Experts of a small language model: 9 layers.
Below are experts of layer 2 (counted from 0) of a mixture-of-experts language model. Rows are named router (the router's row for the expert), gate (a neuron's input weights, with its number), up (a neuron's input weights, with its number) and show model dimensions 0-95. Each number is 128 + 32 x the weight over its row's rms, rounded and kept within 0 to 255. Numbers have three digits each.
After each expert's rows: "comes after" lists some tokens at least twice as common just before its tokens as in all text. This comes from a sample of Wikipedia text that the model never trained on. Tokens count by the router's weight.

# expert 25
router:134113149112083116135122134157113091132114086124134100144113154185138135083127172170096127084118127110105148104158089111096140190166178139081156157126130151098187131072080107122086082162113113112201159066097124112165121151152101182081138108126128098138122116127119127104077163134144096135
gate0:092187122183090128162210121105104162146167158123089165170122088152174118171121117117081105156080113109109148145128185104140141126096079109090149145166151186174066147121094126125148173083158144176128144061132107132100126092154100131177110152173119128124072135154094140124079104129137078144
up0:090090090142136135152154071157083085137149143157080190153151122158132088181151078168092083104069140113114154143086156126147124090077088103108164182129131145127101142111136138120099128095150164107116127113129129146130116127203087135187095184169058139135094126078086054087123128187165138128
gate1:193110190180152071124168108088123106109130116196182120153123132102099126176184091199115073156104094122054117131141085169157093089123110150122156108109105168148062095112151135116102099088119200128085190123204151105131163144177116116114103137104191147162105156115162130130109167112097077164
up1:103090180158114144086135075094126096121126122154122130149070132131131137164160127142099089138110078144074112080162074114151056128128100102138122095141132206150121123085137117100098116101104115133109064077123099089105146145147104130145103159096161121127120122114161132138101160128078107145
gate2:134187137162090138108141150048121143094155101127131172121204145197132135141114165149118183168154084091128099167130125106131168098102177137184107178241121130134097116115128153102118122116109143103175126128163095122129107117107138127084184115121122100111102067224141086145131102166100151079
up2:124121138093137118090190198104157145148139137152174120135090135107087144118108109163151111156152118155153136119070196170158107082175143125137153157033165128095188127126111151128160142126164174143120122141160134122118153114167189139202092173169118157136128181088160122112095141084109084213
gate3:081125180165162137155176153088166106132086105145106152111142157125155120153085180067132122050118168134181146101144139097098051141135201131136162135045119068097101151121064128085131115101146152106118115157170164115162107131070183140115121082178064102131157126106116167123113117140127134108
up3:146105097158124123101119135195077091124122124179167126184112162129126128072091078095193106123133125140126161143090157164115119169078143120110079100188121132194111098135130155116197172148102145168093122133098157162113079077130179184184119116158091154142076156145101119144084123170073113149
gate4:127130098136128116188114111168146131147129102140061151090135147164167126127140130146113185149095163155156116104129160168100086199140202171153129145137141111116139125131124076097097067094164121085175089105149081131126107122141131139184178091181145080124182113155081132123172138154194128128
up4:059071164131118110136113123072129107110081137139204157161103126099119125159083137083165049091119095117106087102119110097176181105114070097080084070089084142111117114148136160160165161123122168172035176122101154110113128147130169090116106181063139154137109175115140102103093120099120162122
gate5:127115121127171107115106157161131143069141144093121118118117181161152096098070193127163145154114113109175150173111134102105113157098113124164137113109126146133115051105104136025130115145157177108114103169056205145115154139114107095085128155133127127155133130167179179141118102171066123115
up5:091117150104162109101124155127121165148142183129120133113111165154141111110078130131135160115103169111176147153116184183138154154112162116142159097077158147116121037135134149034135145137161164112138139189099209171094203100095140085114146136127135156146150106099178165142085154146101138133
gate6:194138173112151088128159055144114098098107118122097140172110148120156125045141068089112169113151120172079123132159145164093168179070169124105082168109144175123130171119151107139139155103171130119177104134145134076162108101129112144155094075139144102158128056151111105136084135167140107104
up6:095144155163126132076146107129110173143106132116115094163097109178144109064057161112116149125125064169190148146114068093091153137135066104081108091176128083148101117174149117148136158130124114092141142172101151127070124117117126065062168162125116155099129137133115150099131149137050178135
gate7:113139150047078171048079072141094120172183145135116160132172144165061149097079167119141138158121149091203050092042172120181205140089105121127134161098099167084180132144093149110109176169136121145110080112139089140116133052156076117149126143155105153131100163095101068139087148167172125196
up7:100112098095127147063103114087118163165144194114150102123155143121093139074123142097185185148169152110144134159055110150111198107080115104112032134155147132157145089116177099062113166175153121121160120091117105093107134070115087092152119168088132127129133095194127144148109181161145189116
gate8:135120168112114080168111041102168126120104127142113169120179167114126138204128115094125132135056124158141088123165193136186110116144120127120107137158191122169117090109182171052108111131080105101169163134160105071138165171099110160114124100181151113150120142163104105193144159103081123151
up8:134147114130099078114061115072128143054178108115119196094080160120156152189154035115196126143146120114114149126122059155108129109095147110130119157134137097163123119111160190116145136159108153152133096107134144108132094146143121076106095121170080090135139107171116079126177068176135152145
gate9:100108057137152141113142113147111140153132085069125175104056137181139109157104085162173142106146123174150132101089158123190128105156115112127169114148108119135132112078131159126166155146093150145105132154054131102134092116086110115171137124133082070089164167116113142132188116184147171158
up9:089145051099156090088129137099134167197096154141146140123083137154147146159136119100154192106110156074183068126177139208142068128195148128134171069124146168131113120100122174161217114118129109140134174129107102092118091098000154117163118125145155071101167094135115156091088127125130127141
gate10:092110150126134101134084068173115088078171156213130068094085149189166040098136111104167096099156066175146136163094125122228156153123137133125054194116129112131158146135150133192139121119122160115112145163071131098130112163158141127133138120109132158119133131139175103139176155115139193134
up10:140117168104107117166086151162111133145105067112170114102103070143161136150131143105146210140137110159130102113194068114171187093124083080168076173082139161122112174174094062145107186120146120117168129068105139095162078125097130138168130131082092164099111146122146105076155108142164219144
comes after: " the", " |", "-", ",", " of", ":"

# expert 61
router:120079170169092166163134119174147168087095091081178148171091152137163088133163156170113156084111091171117149116087114084149098104134102161177160091137095114089124165141137099154076115164084120091089089169162163090163098176181093172167153123138166091088146145087165080080166157161100095171
gate0:154136135079135127144145107124170119160078199109102073093112146119163164112164122143119081147175096125142149146111121132140120114134154082097156145142164145148138127137129114141106093095070184182135187158087129138140190092116113112105071080127106146172200182173038163094075118126171159110
up0:152148144136138119132115121138170159102148116124117134172111113157173091183116138118087129123102088186129083137109074159116162172181103131079204128113096129119131173119176064142126183145120150131142161111178128182112130170129072104058062130054142095061111169154158165127111104119105105125
gate1:101159061152140160114106143114077102149141167127135088093171108141088145094057129129087107160104143160168081150134168150095154151106148213183113092088126175092163089109107179137103112087113171184150112113115159119120181071100168109128094145140132103112135107198127103138123128148066164110
up1:179112083107101111068114121145126108124195072159113090108065099143127127099077150157140102152165212123123145138131061105066159199088125137161147115111119150092082135114120094111141134141090134159106100170212091100095149142108173082148133135186118112162129130125167101154123109122140099160
gate2:171128198176133116142164217122154101159143205202075134127102129143108137130123184103098129151061157059164158090123135133158137146100097111150178153129142116117148150071108147124103065140124149137161114095130094178102183077089162167119127149090113121120159129152049135131090055109144169094
up2:125152125116139151123119155135132138091180200147149141086081218146139165110165134107113079097094185107081146128123117135098136123156127117176136137077143127113094115084151159122144048137109123150058068148103144044067094145164163155165103158111119131136073043153113136150098127094095101163
gate3:137171155122102054124140111136133112106139129133137056062172150120157100098160144099138086202158157105118154141164160137107109119178150149111109142088114144151126136160190129098159161131143127148113136141141116150133172142075134149136103085153122128152094133136130159112079167127137127192
up3:170097092151072105189174139138152076188120123174110097059133160126108183160140107144098153091118118149123095138109100075123089142217181143123136096139097163069142168118106145183184101090146153158100173156096094063147134138144144135191086110138086065117103070118095140167169085143111180136
gate4:133170112144146133135131134104133097184116155167105142109118086159087122117129130100144091167126080112123145138143170193127145169129143140099112125166076070071126119156102181185126153081077108165204084157146115145092119059177128183117143133052140143082134122172123150162090186086191140096
up4:147116150121108110096108157107226124140135121109171149109115155084096069107097054135111137127070113102072144110123061150137147127122141108134133092127091151139154141140109171119159136118151115158131050148127102144128097178193164090148139107128113161117074132096137140112118131132128066165
gate5:121123098166114106044190129160111111146163128104163145158190126161106140204171103083122113133075137155130152105121088117077145134169156143139108122084135184177177145138151137048167147111088179161182168124105092066123158078138139124117166142091134163104112087223112139127144155131138198133
up5:188097134084069139107072191106084125135128134071115128149126174135088126136126106129115178095127081128110144150065135132125182097127156169218117083111147080127159181064052139049112098130154096175125125145125168148118103142149138099161190142172147107113123098147097104130109144121143115129
gate6:121119169169195102141123086069121095134128107105172118135131145132109064071083086163051119128133175088134135131145101138115133153032130108152146124124166136085130128077163138090170120096089172182102099094149125154182078170142127127085068129162162122091145126159118102178169091171120097096
up6:119100134067158082142167201106096190150134113105140112155111145103081118092187112087129084155154136122148092117113050134093160137142069112147097153113119093095065130140144158095168113140152137122110115123085133150145138143131166103096105111127079031166142130150157118065098136127093142181
gate7:150158117128161156141148179123148074146092102146088123104113134093118113111133110068128151172141057174120099189161145098196063136126111130149052143156137106152084083175123128132166131061117165155083125113102130094127101086100116080115147119104094199147110117158116199071181080138171149200
up7:180115098097120132136164200103147099092069116136110104166175183097133132133137085107180179174110160087098092166210111128130155191132113173142117093153171140140129139125095128130172152094099179189118179092128118087145064118087115104128160085095134127166134085140194159055145166097179151111
gate8:105163150073151204117169190087053109080149116088131157116172143159110155121107119121082142191157114120182131105156134128168154125146123135140122196097064105171129143104096116111126126117161144197171144120113088141178152095110114086064099125107126179111067097180129101086142156156189206120
up8:101193120128124127110092110103190127133152097141058162146096128145172134145117144143143087175105129124120141192094139172064082108139175150150110147091139123152117117156116105131107168119102141136162079154191162169059151116143138163121145093071106101077155164105230180155170118125113203101
gate9:131133180086134098075124152151152103196111152203153129070133120131080111125104134117153159132108199134090115113172102093138138113155111139130119182168138133118099162088154065112209119153138120151127165098140168168127120125138140071149101144170083076140070166131069131183080125117127145196
up9:178169191112144111151147164116131146098069149112151093078149112129134098150149144133154168129091118137127107152149154184113134122129112111112058122182146087179116131178115075085136181132173101139185099189101102091149163191107121168186100146132133185072150157140143130139112163143163152144
gate10:100150110204128099140175098141103141190116175141125090150149164104130169104117098145170102126126145144194120126124123121151116093132128185168118166149095146104102123098174113080125138101108080130133138162155135134131107205062180126183083152202131102114102130178133151184134082129157115174
up10:134079112170155096088153133129121091155089126078112150157079101144171137110173112130121168118103144138113096090126111065092186170153122142153162108107150141054155148119131148222167132155112148080118136135101094119102134122146125186157085119118108162120145197042075117151145074115152102157
comes after: " ", "–", " L", " de", ")", " Lab"

# expert 32
router:090127079100093158100172110096123162084152113144124126190086173103131125121155191114103084078118163168087177101125194121119148133187082131108159079104112105075099133073128081124087102136090154078177067155178148115182133172152131164135168084128142083160117125121084081126163171124152134123
gate0:132144134133136119098120157122104051072102167129118198071095169090151189125132114129094085081072133137146150154102071171148141127127086087129131119114198097106093105122125133118114093093115196150123133081088093165116097058143156113167144127089103183120180093137085098082111150112165203180
up0:167185081138143156102149171084128199177178114103149102174150092154160120122121154153155152173122102119150115125171190087124144150160180187118159142173075163139164161135116139128143162191158040123155138141160142087119149198122067146088111100133136156174065119089118147176137066115066107058
gate1:088104114123133134169160175108081149162156088124100174188077167152214138133106125135165134083075155110135131101173109119138145095146131096104139137090126131117088187097102089158146151097168138200109113157149093114141081136139174129114133159129067097121138145168111141118070115116083108131
up1:084153123087132128137160157059148152130100147119089123187089181069143182148140088181100160111059132103135140137103160103180141076101153113091117118123108162121103118137099185143130156149131137127134143119202130132142045152183202121123102135118163112085081132152127116187112145143104118142
gate2:155085143127130146150140158109171096181197150145142147120137140170179099137174108091141167113144111149139120130151138131155115123161082158164143154121121098097156103118146132176197127140116084148131160160101131102096216211132202153081128113149125150122136101124111126107136114143145117133
up2:110109138117163116135168151061081132164126197155103116167146171107131121086102111143129110076139095061106085115172212131156152084108099118078140108116165207111133139107136119129139143101121098116150137080097169119123105190180118115154129067108176129160098119166157171179096083080093118155
gate3:122119171102115160160130096193114091153093099116080140134133121189120096137144122093061080190134133133160099102088153073171099165192160152134096113165150121104155133162137144166109164051155110108152089193130176113071080046080104136103064127131149134101126127120134065122122127178177086137
up3:131153082137146122100098139120102132060150103077102131075093108048150159099136141115120122149171107100095159167137115116134144133090083104088115117090116133180090121135114114098136165153112167158107141075109041136185088200151123145190176139134049107144096096153144140102098134104146181112
gate4:133194105077129160086130170161170131115128121116124085122155152167119170089182114096149102133128118136156126158107125212063167141181142138131075119107132134118105134164135118136165119173118176158136073123069094111109193137089137153107137158115135160129162143110102175134161199116144193086
up4:126113173126113122131155168109083108165197083157094118068078079082149139161123141175074089175103106076117156104123132103132097118084155145172148136106109142095115102098091125152113156126153172115184159176167130160138101111169071086141148063147139131154093150141128092172115055149142132147
gate5:122103136159150100175114156111132075113132117142152028124134140116153106139041141155102138200172161090076127111145164149095240121100123122150146099066064083113116152092107132141087080098154158137139151167153126146162138132085135181159190110172115164098169164123094108134160150118136128082
up5:092148086069146116127149097146105185106114079113142105042174128102189149079135104132177194121129065064101127140085153221140089127161146162110150101145120121150108145096139165112072080118215109097143145095083118146086122117093083131144091108141103115132128138123150129074172135147136175121
gate6:112125165143128098117188166079118136148152053169114164095083162124118162129100102079183153131091103107167083132135199142163155113106088118147104188077123141103136118133112150103117199111120117120123079096086068117174108109136127140109140145120148131078121107193131168188100099094112125177
up6:100109175149158120239092105159122139145135136150119168087101115127128061080134135168154137124148136126166152163120119116112137164136116169198137094081131093099073152073130157140095125154132108089139149141160109154115123131085106068158161164141119118175156189142114120129145121061143165093
gate7:160119120152113175176155177157162125127112148149133073144136137109144148212154144125119140121076132083105118133159126080122141127133077063134160133192143116119100102189067201106150144163182072156118169089159122163080106114118042112117152121079151120118135086173103133141097113078221124114
up7:078132147205074108148149149099126148093086128107115101121116084085147118216124159158103150122105122135108115137195088113075143119146073112098152100142088140151154102168104130107128140135166149161141156119164126150119148138132048110123135126050167169067119126125091138112102126104205150169
gate8:149156156174099162131079171099144138126173139131134117066070157141156104134106138151157129126090071136164092096135091125199119164084126169163100137117071100172133101187071113110126169181155192111087148128195168113161099112187108106168107160136132155128069099145167166130128170152141124086
up8:117158095137121134128164083140121152162091138162150092118188148141103083165137069128083137171162150031134121104117110121091112150167127086141051150131145149131094112187177140062199115188161155146095192133120169121113194157144098106081121108137111105229146160120128126148131109115133150147
gate9:123118106137140159134085163139167186073141068124171180082099160109168169126154146117114126115113101118180113119159067143191167058173155128148120134156177151141164149119147118134140184129089157170166139094131180105115048124171122106161135147165101118102101080151188155124104183144116149159
up9:128106106116100199176098128150139146060133086110124148041071104161171161096153158146100132139119096094179177149160049144172174097164134163131135098182141127118160152167151111150086144106094149150135154113097130139115063080118158131169163154171098146073112089108187174104118208131109161115
gate10:138148083120173080121094115113137146154123094099163118102107113134101093134164104092131133114091140129174107150088118126147103135169154167188132084162160129086070117186117121139133054144069153113103077145106098127137129128163063193114130154177143190166149104122156142158141149138166148096
up10:089137134066087116185096061079133129106098118051157133117156126149173118165142129148136083152150100130154142184144149157129167139105155135085120123148133090096120119198190091188123078118106127163183109117106072140131100139188137134137111117167116140084145188134130107138111090201194158110
comes after: " ", ".", "–", "19", "20", " ("

# expert 63
router:122097132129091175151156113132142161106074106078127128143100129200141157110071161179107177093178100170080156126118122160145093083090140112087162129103124085067188169126141100096089109135093137133115071148132134088156127165172103124177144175141178093204130126095167112120091171154082106173
gate0:106129104142167198103142173150137161098113111118125164096113129121098103081098074086099134110131102122108113079128086129078119141103166122143137160189129134093151154065086102119108132191188121158168152084149126131112099104088076077115022128078113111172136139154100105096074087161142101093
up0:113129127120192121074169085137146122151125140178125112138178128114110149131132130119132141125117101143149097113150122105095189103165061092076163159133108085158130156143104123168156075152109101020147088127128136122157160117167121136163227167119107172099157126127163121129180177081131105092
gate1:107105098131112080162156132107135112139158091167081154101072126090121152129159156136060170145120094062133113098139118086081080110115145096119128112165137150141143129187160129182102107100143075115111140153119134124149097119137135148096212155143101110097133059180092149156067114122158121109
up1:111089147118111060175135134116151144149136118160092175120075181094173160150186124144062130093102073114145124085174105118095088127078112085150141079109094167100138153147090152178157123141138141115125153149128163087141117128166123134100169140142138022119142077107099131156076081115195112104
gate2:133144091138111117129129117140114132064148132153155192123155149137109108125132107119111109171089126129102104168025105123141122112130115105188051143095117094131109117137127139094121218111148198114106120159145205133140125094114142087103148107104062182198069099145155128105135159124146109147
up2:174083185073127114138121153121135092127208142118071147093129102107154163106140065051152177112088134105122093134139152076102159099067198104123153170068107170085147113154175084145082112197096162120107099145072118152168108159135145080197149063138091088135118148097150165140108155082144156121
gate3:095125106137154130133171117115150189109136171152142128133128127122131119168174126137145138129170080168105093146083107166127125118131092129114081095177163122144119118053184071137124177109127105155106186087145110134076143084138124132116102199150157080139104103142151208116108174108084164186
up3:120109119142140107118154105137094147135107214212101116191128175117152099129121138120136135122080171136122194151135131123116126131095130135154112106106119073109110127116151068125066078085091117154082131148182102089135089106176148097117140113084093083121163161109135126157111173075131165138
gate4:137135147094197128107092154132080096139160155113141135119107080109121141121064157197107095110153068116105105095121125101140072158110110113128097167158071108146219101192103118141131171095117146167111104124084164096158129098098126124154108124146121119183093156165133092154140087090128146109
up4:092121137112118079144128171103118146114143140114164128196124155188086106113172088121153179113065157083111183183125109125087112117200172103100143143092148152097098154087128152138146150179122129083138140102150151171154157173164179076120155103115117151082102142109090079144107158172147068146
gate5:133074099093067138152124140138149118168123162102152096118128164125147137117137084087156152088163076153175159160114118161151151117106114141100097146121168147109089152106131077132128110146060161157117145088137132176175112121089104129180100096161128168163126159102127092163108177117177200166
up5:117160095191151130084182153128167138112125143187063111172147086168115135185149134150171108137114120101111086172084183109143161103105136114145206126165155112198130107098116197151199166136158132059165133111097116101124193106137122159151173145128138083130139097160184166127096128127102157141
gate6:156126090130186172113127105147063143137118107138142141175121131117073128139186050088173118092073143151161132121116189166108170132103153160150120138108109100077150148159106122086138112081064161136114174106160056145088118136034105114123134049128135111178102145186131104099145069082089073146
up6:097097138118121150056119103162068144126077126168167184197114162066108141115118120117164184078117151159113115121116161141088174125124093114175127103085176126100119100121125129110136125079093117141169168055178107147040106109089158105100132082109154110134134166127123154091138139141068058119
gate7:128156147088059120083128155121175088186124124163144091067135200145073075119175093148145134180092119147125084151078146135119084144145166157174137161122125092129140127153110167116162069115096130103186078066159167133154135108199166112104146133212082157150053137124111162092142138133106090150
up7:132096154087157132145135136181186127119121111114104127107168044146139118090162160168156135071053092113059066125176100087105120141127131155126084096137111162120121105110147115129072147134110181142127060158119153074159136103089123076119093118081116122144083106089125128145168140162052139105
gate8:139112091123158118121118092138181115148118169104068076153092121126161171121201133081127160163063136136134171171110132113179151101124130163150114153101207104090129147169159182133152137103095122124100137099160105149145065187185143110143095139155145173111192135141165107106099146125122081123
up8:138105151134174099149157127079099070134178146140131147131094112103118124168084097171058120128146025129128085087136136099119148151095150098130174098134038173200127084150090085110107130118079110093164061157110176073172136083144079170114140135087144101110101129105077141133135106091128160149
gate9:174151076138115116128132134157149138133138137100101080138138125077156118083145182100160158084165122137167135132079119083170200146128107114061102182161114125118209165123156149159179179176139149119205136111141104118145153153126145164184140202129089126071115098137125090101113194137213159145
up9:103137137154163082131177110059078098059071142109144138105127139137061112181120103104113139134100168147148103150158117113139124124065114133196080130127111116115091135132089138094134081111094117133096128122133128100068100130127162092028104172111181072091106150142174126155145061087163144167
gate10:142056078129174104082113183148130104109114156106096125120174129129119118142036113126057117176136125166111072163104192132164122127121159125089096171106095093079105137099156183125089133134119159110143113082143097193107191091109165125116125128122160165114082157092074131139147129169090124143
up10:097169157145084185163126078080143143148178120152142117132094145098151136124183159103164119121109100107166187084141100115067114082148125152182162101101188207130132199082109090083107111143118118159117139167100096060150146178122097109105111126112123080142137086128155116150110067113156089128
comes after: "A", " (", "S", "I", "E", "C"

# expert 53
router:095121151108137115130182121158118161126080134133079122162151134109095139141158122173125150182102134135090144120086124109103075107124052140162177076185101133127092093107158151154120078130124065141092102112139118107111169125165106125117163151110168126144112199058116137107131150128049113148
gate0:101133088072077154128145137116155138124115159137100090135189183097128131115104103090059145119102112078123170060144112134133089127151139161144127137159082152126103120080088179104105171110158144135172110144151155173129075099119105142096124040146134182110142090070130080150098139145067112112
up0:174159143108145136178116127084087104114097117141077106166137163069116110150105105150107133105130164140064150072102195135108067156165131116147122113189169094142122104088155142126107082144152129187159134168224187134104125070120134098133150057108160194071122121106111148119128117140126173115
gate1:141132166166096082102158084112100107119141106116135137120113138110102124163187127122078081152129136101107115105109204041110086152178094182173179110118115140148113147152080088104120171067177123165117168198120191096148160131078074112091140131105093060126073162165121187102129082131182174129
up1:118127089174129201101086114127176129138112152072108121161130156176147103099060103192150149141110115108221141121059123194125123107159180139061165184102153150128112101106084120126136173116087141114118134128135083159105124141165140122180162152102156124114124120149058147119126197139121138106
gate2:163114161137122133163153051095124120116102164156096115163137126137164126140087095160166116153163164107137128147199119105110121163136070152142169148129142118122109089151104113123106130065179135182102099168075139135088188053105125134132125141100095176154189128113234104098125147141120182115
up2:067073101160119159098202151137136164141212116156160168080149146202144221166099115137127114179167080135124117157135151115155136080156117133127179157125110134156123114096094139145154159126089115041125148104178111123200134159091146067178125083156097092108108164086106126165132181136109141136
gate3:149087117120113193136119139119102103175139119080082118142195062109136138104095119166093108098139111101108100140072154117106156140139120093188129155140141100157102119084189137118090118107098127091182149132172120126125138110158099089177121064143144148130059113184098082193157126151085104148
up3:121093145092139094153126154148117129044104073096080127155111156182112088161187178082168183113072117120132115117163181117112167137150136177098134062084150131112101121146080078111100152152172116123077086139125140124147162135186125133072167157123055115078181188147107118037153084135189138163
gate4:225132190100101068172127123130129092108137151142127129153110079181127161142118139071110121175119083164110084081128134136129111175103140103134117138135151144104101114124165135078186091179142149109165148161178202076122148127188136084109165170140100102112079119108085170187116074162151087151
up4:119122198086097107158097086147111123117196096151109170106144091156122121131111109068160107157177102134156112087119105142150125139099130125089131125155079130147098056156127144113173117149135173060115189152184154111141148080173186073110130126155102116114181106100128115125142060165089067145
gate5:121155143159155124097146117133145068157130149120116150089177172092133172153106092094094141174110131113118098148100141118081142175109101106140125187067108150096121150100145096115187131148156183168148101124143135184159173129108131179128085072117155116104167170146102140163188093142153130116
up5:167114064063164115122114150130156144176047087123117111119111126121096175122150125140095108087151129164121138124149114158141170124153168175105174073166125085057110151144089079188088160127075103091078088134072127130109085145167121123151118105108117120114143071181119183138108118125166126126
gate6:205141190161080158104120138143080069163151195173137181110144126127127033125156078120090118134096132137165179158101061102082161087091165124185091201157090161177099158140191135116058120124099130175138179181151179154129141101129123123064134127079180148117103145123138146175133118130080117148
up6:076125077133140131109107174098162184086155098118188080135113117160106200085109159114141126101137141118103103070174158178155143163175130105103129066105155093067192101105063119132166133092142105066135064115128079110132107132120103110143106175149110108141159080152119150060119174114153090128
gate7:140113154085139084135131112139097141118182144154102067136105107089133112075082153119106132159190131091157161121118127110204103164117092116116147108150096085126110043114099121141172132135133113135091117152160164177166115149150135052161158138144111120221136129164124140115080105137069104106
up7:153188131153119135119155119156193101086087127079151121127162104103089138141174109147195198103096084184126109137128150218066162091169143158111102162091134109162120186156128134084140140126152145117143120152062137072167127129106157190075106118121146178067130111115168112126160134139175184117
gate8:124110141143120143170161101123173148113155160163124074112134100096116105118099096114130229150130099113179047125166163169147121122171146123134140101142142130170132089121111146097101203131127059116174145171108080146119171119132133102155116137167169130143103111073164136121079146113120122164
up8:123062146170082190191172063162141101160177120111144084135050065115201099149162133097069121120147117102108149130161128103151108127098110077132095098134148109067181110148143163077079112150101119183159096111158136152065118139110107106226117133133118139149157172042162139147058171150108071129
gate9:116228157150115157145166125162129142124111180154061136100165111088089167122089113155134129136128128052061101136106085123105112153091093167170117144122134128143149106152110209138177093085188166106108130138162157135121178116098110132132148152098129163168137173075113089137204047098058135119
up9:153156121108075148147047089124113136093152100118161146147158120118160122067093109181105077140128163163119125164154116151116098171106152107141123180134136120137149104043187144103124150122162116097143127190173067146127136082113119154069169101153151177130106092113095132126068174161140126111
gate10:171147129128138034123111158117117108104145139089147117098122189218116145146191124093110125148122073128141165065121112150065124185104161142130114151150104099158123162137138110119182167120184107087139118126141121089081152090170167132091082139106099105123088082174073163166162106167108110089
up10:123114146147132175094113127090134115092181071131130193165130121128192087095144145120105095108082126153169087096099129136138178073158117079139084107109143143119117146129087145101114130159117135084129106131136108106062105111151093156131092132087142093066119147145115158101134166110186080128
comes after: " the", " |", " United", " Ch", " The", " ch"

# expert 0
router:139116127130133129154110093153141171055067116115136114177127154126132081131127127198179182137101084130102136156086149174162066097125089136159156137191116102151114127145159100147112076180169102109095085155138121137168132138152138165100124137139175178081113162095188132131148127139145158141
gate0:147121144099164135164143190069137115105069139058110123159123115156073132087160107115127123121167109154104061143158095218153177167141112131151125155137118146168147127148123129142155123122134097076151096114100131082153181063141145161101125130106137162082113159139182140110119087061152159112
up0:045115130164072128128140155174140091113160060086153143195127170043137189133103125125119148075100132113131085132179152106110115126125098130123164087096125099135134113121089100168146141158164105163095101097106138093132124104132098081111120130142119102182119168136114201131094060123032090159
gate1:136151132135123125175156150086139138114104151041111077158169129126137134141139116088147148137122132126111131137120144114127072105187153094161143155108190132069159131097136122150142163102077194126168136155076059130162146093084121115130122155114139146111166144144153121066053145134124133190
up1:040087154117101132159108138148102099149148108143171193130095131107168172166073108174133168131160114178131076110130104142195137095106174134095126131112091100161119084191074122133134187181122087145115092129152169127122112094187068147127124086162124142151170128149168202169160100117163132075
gate2:165163100165159109143133111115122134188147107187135139105088167158161145113133157120162133110073182165129095167122154169097096147143112108131191162139203179134139164104137119135130103125085093071119104091087147094146102104131110053137089129110111127089090105133120114114113100126104145122
up2:150175127201206103118201113177127168122124140138133096153121133156106071093157124168124109099090101134112190081111172172098137172112086140142125178104126104103102118086123137123156143113149045121072158141069136155136176127096118142110178117155155096154142064125137150139098047113120083104
gate3:149140145080098150150158136153183099130107128100095136135117197125140140083101177132107176180081113102095167116180099128108149128207095123135095153192138134181109150177128134120149129056121065149114128124108125190089113137115142156149168113121127150145109063141102161086123161140137147168
up3:143107157110101122125143112106136168093070177102120085111111187094086112103064142132127147149078064089120129092177097135107148192182098128158101137175132163182131128140140123123142105033199105162097121144108107188120129148134140121159191109079143185084070174097087144112169156197110163146
gate4:122147106081158109128149193127172145132123124086136157105135120126075153135157161117125166135112116137167090161092172112103172087138096136069159119150173169095137079140125149175129103132101109079143082079038094085077166129169105092101152162125139143162155084175158139139086155103131167127
up4:107109117111097112179129069108200149121126139157176074122149117134149180115131113098133110119102127129186066167087127085103183096186128142061137120142130205159126128187136179181111161138153139094141113101091139104105203154135109101149121181192159101176118093163163130140128132143160138157
gate5:184139174062107150129143133102100146153136172070128113126195104143100112105113174135132121183158104083127181147087095180130118139109180092171108159127133104137156112142172171093123196123151111109085093170120155129088145117093151137059170153110135106172079147138105111097158104144142101163
up5:213101099058162150137122120144143105180147154097166118068130107139091152078078152103153112183176134088120185120112076175141114124149117106167080165160141110092175096150132181083067163130122084132114122121142153106104132087081171143085121086106148078162100130117124138136160058133148082076
gate6:123166113109188111098143135079147130099176164079081085107153114192122222086082116158180136147139111212159131162145138126152125163130190095135081130150125151088127138148148148143129138130115153127127081188103114134147171122140143071137133181123094116154126081094116096143139099124146162116
up6:137164104087158111159150130112157147098146156078097101127160141174090190103126092147207154142105094175128138163164134163099134112129207107129076152143096130130128190146191129130149152157117159161107061170088154118203139127127139174132150207135094086142146081073128091178133105107166169084
gate7:138115081072160117129171113119084089194116163113149144107173064145148168144128066182145091139137158071092111160143126079128185115109097095090078135088114120134118114133128077129077152109150077149219136123130092107166127145103100153121110115143121127145161111089122124186150123133105170113
up7:120133180184087118190103150073128104129120154115112097122082148138176146113150104090102141102126092181203120144145091154157135177152144130101156093172158137159096166174116129154144134134108166138162126150131129111108118146064179183136132137102105105098101095152138162101152163104184128190
gate8:166115159157134109087133164137089137109127100138102089046152108110098156151046164076139163142149118087176123127088156169143149170081137131150229154127151153062149102079130133103133128083098055082097141180159147186171145140088156111169106152178143073142113146141114096154132122130111147094
up8:107113109073125162140114076121186111106124128132157099213114171158154096099209080185099102121094120145085136121162082100106117097165174109097001107167105090181163153202107069127081092170170130156164117084085057071077092122164082134105109104081089128096157112117158147116152126114139120152
gate9:179114145114146125099121168056098114150152146152133165147142125130075113103109124115102085090113161085072080057158236136134137166073160129140170111101135134184107160145116145147149143110117122080158120145149111159178129063101144153110170129162105109147117174159081122143189111155117134088
up9:162107054110145138067144127105117150177097093102117089183126089119061120111137143091070056125120129143086148162148210128127140152129191116134125089079141176148151146155140104143100064150115069088146123152112113149181137110152145118162154108102122126184126148090085140123132147112097114142
gate10:139127215069071086107174129141120147111110135118128112145171107100127127168126166177082145159132108074117104129143133105081115145083103116159153121156095124154131157172092114100151124135166146170182176144152156163088208145130091161121162159125119123127103127123132070187117134131105130171
up10:095146084111132117142118154173165139132142095113109139156106118131132150110121137102139121131073119137159151096148131096129136047168183151162126088119133132110170145061134157154123145139126073107066155113072092108128093106136132097123159169137125091180140089140130122085084116128133064114
comes after: " was", " to", " Rep", " and", " were", " he"